python train.py --num_hidden_layers=13 --hidden_size=128 --n_experts=40 --experts_per_token=6 --d_expert=80 --d_shared_expert=0 --hidden_act="tanh_gelu" --moe_layers=[1, 2, 3, 4, 5, 6, 7, 8, 9, 10, 11, 12] --router_score="sigmoid" --normalize_top_k=true --routed_scale=2.5 --balance_loss=0.0138 --balance_bias=false --router_noise=0.1 --init_std_router=0.0293 --lr_router=0.00116 --vocab_size=2074 --norm="layernorm" --norm_eps=1e-05 --tie_word_embeddings=true --optimizer="soap_variant" --learning_rate=0.00576 --beta1=0.95 --beta2=0.99 --max_grad_norm=0.5 --batch_tokens=65536 --max_seq_len=256 --train_tokens=402000000 --max_steps=6135 --dataset="wikipedia_en"
Below are experts of layer 9 (counted from 0) of a mixture-of-experts language model. Rows are named router (the router's row for the expert) and show model dimensions 0-127. Each number is 128 + 24 x the weight over its row's rms, rounded and kept within 0 to 255. Numbers have three digits each.
After each expert's rows: "gets" lists some tokens that make up at least twice as much of what it gets as of all text. This comes from a sample of Wikipedia text that the model never trained on. Tokens count by the router's weight.

# expert 29
router:144147100121111128115118155119158094112137109126100144144107157117128148161115122172100116185132093129161093107134137165111104087125109105123127104133105134115092123135140093100160085141168153163104150111091128108108153059185147129098126135122098177102164118122118130159175136155128113186171135105112113116127107127125112155151130131127141105156106112141127114145122093134138166115132
gets: " ", "1", "2", "0", "9", "–"

# expert 30
router:137130126104141155143129146093103123141142138139109119164110162130139096156098114174116111150114089140151131082142147175143107117135113120154141105116056133119117149147140132123137088124148093130112167094083116122105127095180138087120131127137109136116140112129104125122176162147138100184141126101107138111140106133081137133175138144149120107174110096104115124167128098117119194135130
gets: " ", "1", "0", "2", "9", "3"

# expert 17
router:103114143122133092174104113127137114129175125108121128135169098117111137129130154112138154099143119129101117092101108138125145127115115107128130108136105108142123143139146086084174129127127126145101145117124149112094131108166131100074167083070119120144121197162118129171138164143149080131132141151127104111136153114077181131158160161158111136147126124130100162150132112088088131122123
gets: " S", " W", " s", " R", " w", "S"

# expert 1
router:120129142124163146134142056144132103146156152110123154121128148120142137156134135140118150120106124140120167063142068131145115108129096142109122133085121138140139112099128153101097106127166115095115164134136133093129132102120153132145130123088084177147118136167143148157147145137116125130105118125132099130112096127129147138128134120131067120151201134160126105152166120077133099170084
gets: "s", "es", ",", "e", "ers", " was"

# expert 38
router:143110106120092120145104138100155145137113169128107129141121152121136100144153172132108137121100132113158149149086079153140118129099143163077115129098095147152088118090143074122122110145136155148124189133154143146095149122159123106078129125112144129137135154152142145125147124126144116146143129111063110123107154099125108178107139179144102104156140077139110144107152090131166144125129
gets: " B", " b", " F", " T", " C", "b"

# expert 10
router:118141122106124116099113090133100085137137117163104123138143127115125151136157125134128152117098140151164108093141106107182120075078116116083156160115120068174122125131127152112118109159136121087138143123150163112104126079118152134127122119103093141123128117137123138141155161164153124138126184146103107105131120128100102164155153157094100132155093136110146170154145143120191135119108
gets: " in", " of", " to", " was", " and", ","

# expert 35
router:174145139142135122082141104078132109137155090113120132120175129109093126140150110122116137139109136156158126110153096123119133075104069136098145097110106093120133152114133158131161138123116108076148146105137114108160129118152104144130158141105111136175144110141165137171130139142144140137145149187114092144106164147115138164143120124122124132144143104148070096165076143146115121108095
gets: "ing", "s", "ed", "ock", "y", "ow"

# expert 11
router:124099128112122143140157084159127101127163158148140153148171119093118138166101116179133184144146116105136107093121148147113100078143144114119122160092143112133122136126094102136168098102131123115177117138121136087119146115141069140126152138135117147121077157148129140118144090133103113138133165108126108126136125149117154110095154136085073141178139137103124132138120100104105165117171
gets: "A", ".", " I", "I", "E", " A"

# expert 33
router:150093109147107066132104131115149145117140134124084167145190108148143101123122138160120156115111133131112112097132109144128111144102160113117158122076116129107101144068099118134137126118173100154120166173107150119128139119146122106095150110098112148119112145157125123136141142147126087116139145139119089148138125135121171135104130166164084102132098108139108128129131074069158153168135
gets: " M", " C", " B", " H", " L", " D"

# expert 9
router:130107108085153098122106129109151098115179125134110174139118175115123098172078123150140138130127128120126167075122153143132132134154130159122134118120129181117113153163137134137134098140106098119161130096126141108105110108179096093128125121146122135132121169141139087097127137113115078115129165123113138156134132122150147141114085178099106151172103154141099128160119080082163126139137
gets: "\n", " |\n", "u", ".", " A", "ri"

# expert 39
router:147146094123148150114118161076154140174162111108125136167147103129150167126126135115154151117127086106125168133138120142149046102120139131111138159127126100098130133091070139135123099142136104164119149118094145101110128130212143090149131100087126167114121135119133152142147106145126103120143112124147113128125123122125163154143137132142102135159147132093090147098135108097168109146125
gets: ".", " M", "|", " p", " P", " |"

# expert 21
router:166130131100135136133101115113159110198133120154106128136117130110087121135129169147125132112126156098154159145143143183129139135131091121147107100078125148111110141123085119118134078121151106106173158090144135106114175106140113095093125125117135130129131101145122183161107093136097113101141113163124146114123125163151122135113134104152113137151112121094097113170124118117197150155166
gets: " t", " m", " T", " O", " pro", "ra"

# expert 6
router:137114097076127119172151146124127106128163129155101129154169120143123134144116149131167102093109137142128117106143106131114109106136138118123077117121119101148104133090114109098124120110143109160112174143104114143160120146194163127108143143130125118164128120128096133151142174121107151149178139134066096149131166088083149125169125142116076095114143131168116147139100127118146113106082
gets: " B", "k", "b", "r", " b", " S"

# expert 23
router:111131102109134119124147148125139125146145154117126176115134119122104127116127103153146136169109126068177106115091149130140134098121135120114124141119129133133088164048130138168115092163164123103086131126085119133111117107153130142100134132134082138136113115106179102175130118178122130184146144136138131075120127144130106165136094143158101150115128154176150124117088128103125154139150
gets: ",", "th", "0", "8", "7", "4"

# expert 3
router:142127123137168112145173135118127097124160113167130165124149114127119092160120106133142152121121098127099122112162105130167118089106133122131088119127102146204075157122110151151123124168152106122130131158078117134147122157137112117081104131098090135154142114112133131164126142123121129116140111127113117103104172137095150118182095128161087092104162175161135117123130121093150143139096
gets: "i", "a", "k", " d", "an", "d"

# expert 13
router:088119105137152150115126102122141093141116117118106131156117124131117136152151134152112152108107123129154103134144115134177123073121155101108156167095125073136117148147082132091116136156123137119138133070122154134083117100153123138137125115104082169131105146145108131128170146139148116122120168155094132099119126117098142148201155141104105135123124143156109186146124138139199125152123
gets: " |", "-", " of", " in", ":", " to"

# expert 31
router:098137155122114092129160141112095112136163114135138166102181115109084128171099105139104161135123117143153106114153119144152128092123132111129108137079133154115112161102135161133144082149113135116114124135073111133146117107152115171101161112129113143195124120137134151170169129117107149186155127163124142078103143099117158113121116114125107134128140173109091141137131093098125164126129
gets: " (", "s", ")", "a", "\"", "ers"

# expert 16
router:129132113112111099142126103146173125129152118173133145091107129086136093156115105137095117105122062140108128123125148126128107131090064124140157089107107107110111148142149134129162139107130095147142106129127141101101135136153125107143152124111126130122157193163143162149147148148161133137137108155107115114134170166118199124149089163121114130133138167122105116188099095107123129144138
gets: "i", " R", "a", "o", " d", " s"

# expert 24
router:128132123120184155118109115147107114118134112131109122118152158105073110113149137170160144154135110075146117080133107124191134112140099104114112084125137154152081118105106136162121104183150110116103142121144117108125151122144144134068147127141097109137146106137165157146152107120087143119199140101116109134092142096124114130156123154129095143129146146129134128124140112114145076162137
gets: "a", "o", "en", "e", "f", "t"

# expert 15
router:116105076105104089117162153122139137149139115113129113135130085123099160127166108141147121135091106123180122142148099133149116079089096123077112172088164083147116147155154111132140119129104140096108124108115128124117119129188153131124140114102125149157087126147139111136149138162110121106147147163116103096126167164113162123144148131103117128133155128129111161145102127167137159185160
gets: " |", " the", "|", ":", ";", " in"

# expert 34
router:114111074078074133154139168115134115125119124163091168171107110105089104112137128154170130142089085108078167137151155151116139121101104086124154130146108141102113130092100150130153107147135133099157146115123138135103136111126102087087167121115141124129170158122142144144140095155123125148147143170120121111115127150129136147143144148141137130110136149086143103132109145173100162170128
gets: " N", "g", " n", "im", " f", "m"

# expert 28
router:128104142073147100107163105133101121116134111118102119130135175135110119157147107132164104139087133107141135119120097123157124080133081134101159153109134126156118149104136149141121111173141119068142143120106123083131132080135103151153158120131142170157119115085160141123149094131127164191139148181116123093109170146116157134104095123133109148178149123161134146138121139118105145125147
gets: "ing", "ed", "ate", "ation", "ight", " that"

# expert 8
router:092135105054136118139131148134164091133141123192107141117114142096143126161104154156121147083123136100120125122125125143149129095134102156118139180104094156151113120136095152163112107180093132115140127137139092108095171131139079160120124140130139112112136128125143164146142131117077159151124163136100131126088140119091188107095099118124120148129145100140153155146128117134143151143149
gets: "er", "el", "il", ".", " his", "le"

# expert 27
router:140162120125118112126173100109130092092151138136133142143152140099105143138171168106146133108086140125080112106128143147178115131111109073141137130120096090165136134110142129115134078122148147108121162093123057143136171137139104135146150119092140128161134140129186124142112164130119138174090139115139133101101129081151093156162143153133130124140114121132121159168110116099122119132091
gets: "at", "it", "is", "ig", "s", "ir"

# expert 26
router:126138094161152139168156155105159101173155139145093122148141101125103094139129149166099153131114115123159118147132139144151096100130144132102179165116129102118111124122124114123174140139105133094113101077139121119136115137166125088059148109165099168131125127140126169146100103131153126111142127124082125110097138134098105159135127115117123146120120155099090142128096133083180177116120
gets: "-", ".", " c", " F", "c", ":"

# expert 22
router:089124070099151101120156094085118119125141145122129131156106147112120153153146109174118196120123111082139120107138112139157108096153145099126106129135127144147142174117144115124149106128124123110148165155124114084111115100180154145111137131099036129199137131115149124170152130153125145129150128148134104122114127123109128130134143132124106093138144136123120142125113134092100144143177
gets: " |", ")", "0", ";", "%", "4"

# expert 4
router:130163131134131136143078139129110115125198126117128158153173149130112133131147129168119129123140058146122102081159139165120134113123089110120147114119115119134124153121119115137151077151113158100123132142130092118086122104119076127090117069137115165167081144153118092178179111131132119134152118122123140129139104114162150122070122154110113136160136150118109121133143116115157141126147
gets: " (", "\n", " \"", " |\n", "-", " re"

# expert 12
router:136107142103167118121159129139127129119122128095146117080166141132104123128128102144148118133145076108152100158148097151170109075072106133113118162141159148143131145112150153097138138138168126098135140101147111096113139070159133104136134128146077148169102127127120138153125103125124136154129133161086132099073183142117102152109126152106092170142106109148111147138105134122126114180132
gets: "ed", "ic", " st", "est", "ing", "st"

# expert 5
router:140118111126096148139129143100153081165128092104086164143132132113147137100107138129142116090090067163109135144126099142140105129128069142127156149138118136118139184130126120123146111143142107110142163160110086122151137118132124106134145157129122133132108112173161086149167156137137102122174111100138086148137139190144148152129124125081100147094117109127114175097132124130138128179105
gets: "om", "p", " v", "v", " p", "ac"

# expert 19
router:093118148103140093103147135081114139142144174124114126152135109109091115132147116150153120119106104072134142128120118120144114097100146112145154197114127152182124129112116171086133116146136116125118111141131076099133132116115147152119126148137072102133088116140154180140144117121069155134141163158090122120065159164101142134132114148118119156111125153143118140133126133149131157180119
gets: " the", "al", "er", "ial", "ing", "ian"

# expert 36
router:132114112102166129130149142123174138134124141125127127108123117100120093144115130116120127111097111104115120122163113144174126126143096123134148162106086143187142122098107183117151094169159069154134136123142078124146111130132118104130108145112115176120099167103153118137150083148042125142117147161134111145137128118132140154134143128141104114111132155147115142150076094093126147172104
gets: "in", "i", "or", "an", "o", "\n"

# expert 32
router:103112083124166117130128100127135102162159164119134144152112102081129142116177104143152161100077097102144139127123127140135107084125132137099166148096143101166112154104115118141152113173123125109118137095107138121098159104129123111107124098131065120107104094175138111121135159175119128130124156176098101113126153116122143133124142133111119152121184179115135158163133105147145142156118
gets: ",", " the", " and", " |", " a", " The"

# expert 20
router:116086135108145150140127116143102118138108086127153170083144121156115128126158128154159148092138119117127103147138170107109127147096131109115180117100078078119120150107107103109091126137144150140155161122141105112103132114148132095089133099107132128107111143134129161129156168153073102160140169118094085132106171145120160122151124107135123101128154159141139134192142101115154105159134
gets: " L", "r", " l", "l", " a", "n"

# expert 18
router:138089125132146118120146110106103122125134163142107156122138126117138154166122102132093166132098105086161107068117151171126129108114126099142122112102117160142102200107119145141159131129164104140120145101114138109134095105148129134110178152161110196139135128154127108137150135174152136165171132107123092142127129146084130146114147124138102104131115123148110112129070073115124162143143
gets: "0", "2", "1", "3", "4", "5"

# expert 7
router:122132144078119119147125139096105120103114171143152120152126165117073096160111149152150142139112162144115134108152124138147103122131129121145163120100092107141123132153125108145137108136167155101139135088096113105114108117137092158126136135162150155139096104177119108126136149178117131152158185107152115121131166147127148147133137175080113100174094123139099134140094110118081117091083
gets: "2", "1", "0", "ou", "un", " U"

# expert 14
router:143104100112157110181120149135119104160122173142104098086153137094054128122139136155157120102139117138156116160112102139120120118144141136119157131103098152128131159083099078115113115146139134128167145155117165129124149094090109106086148129113109120115100137170133146134129126161124122143158154121121134056113169155099120170075114139127133128143135102138130118175115127124153139111153
gets: " the", " f", " h", " c", " he", "h"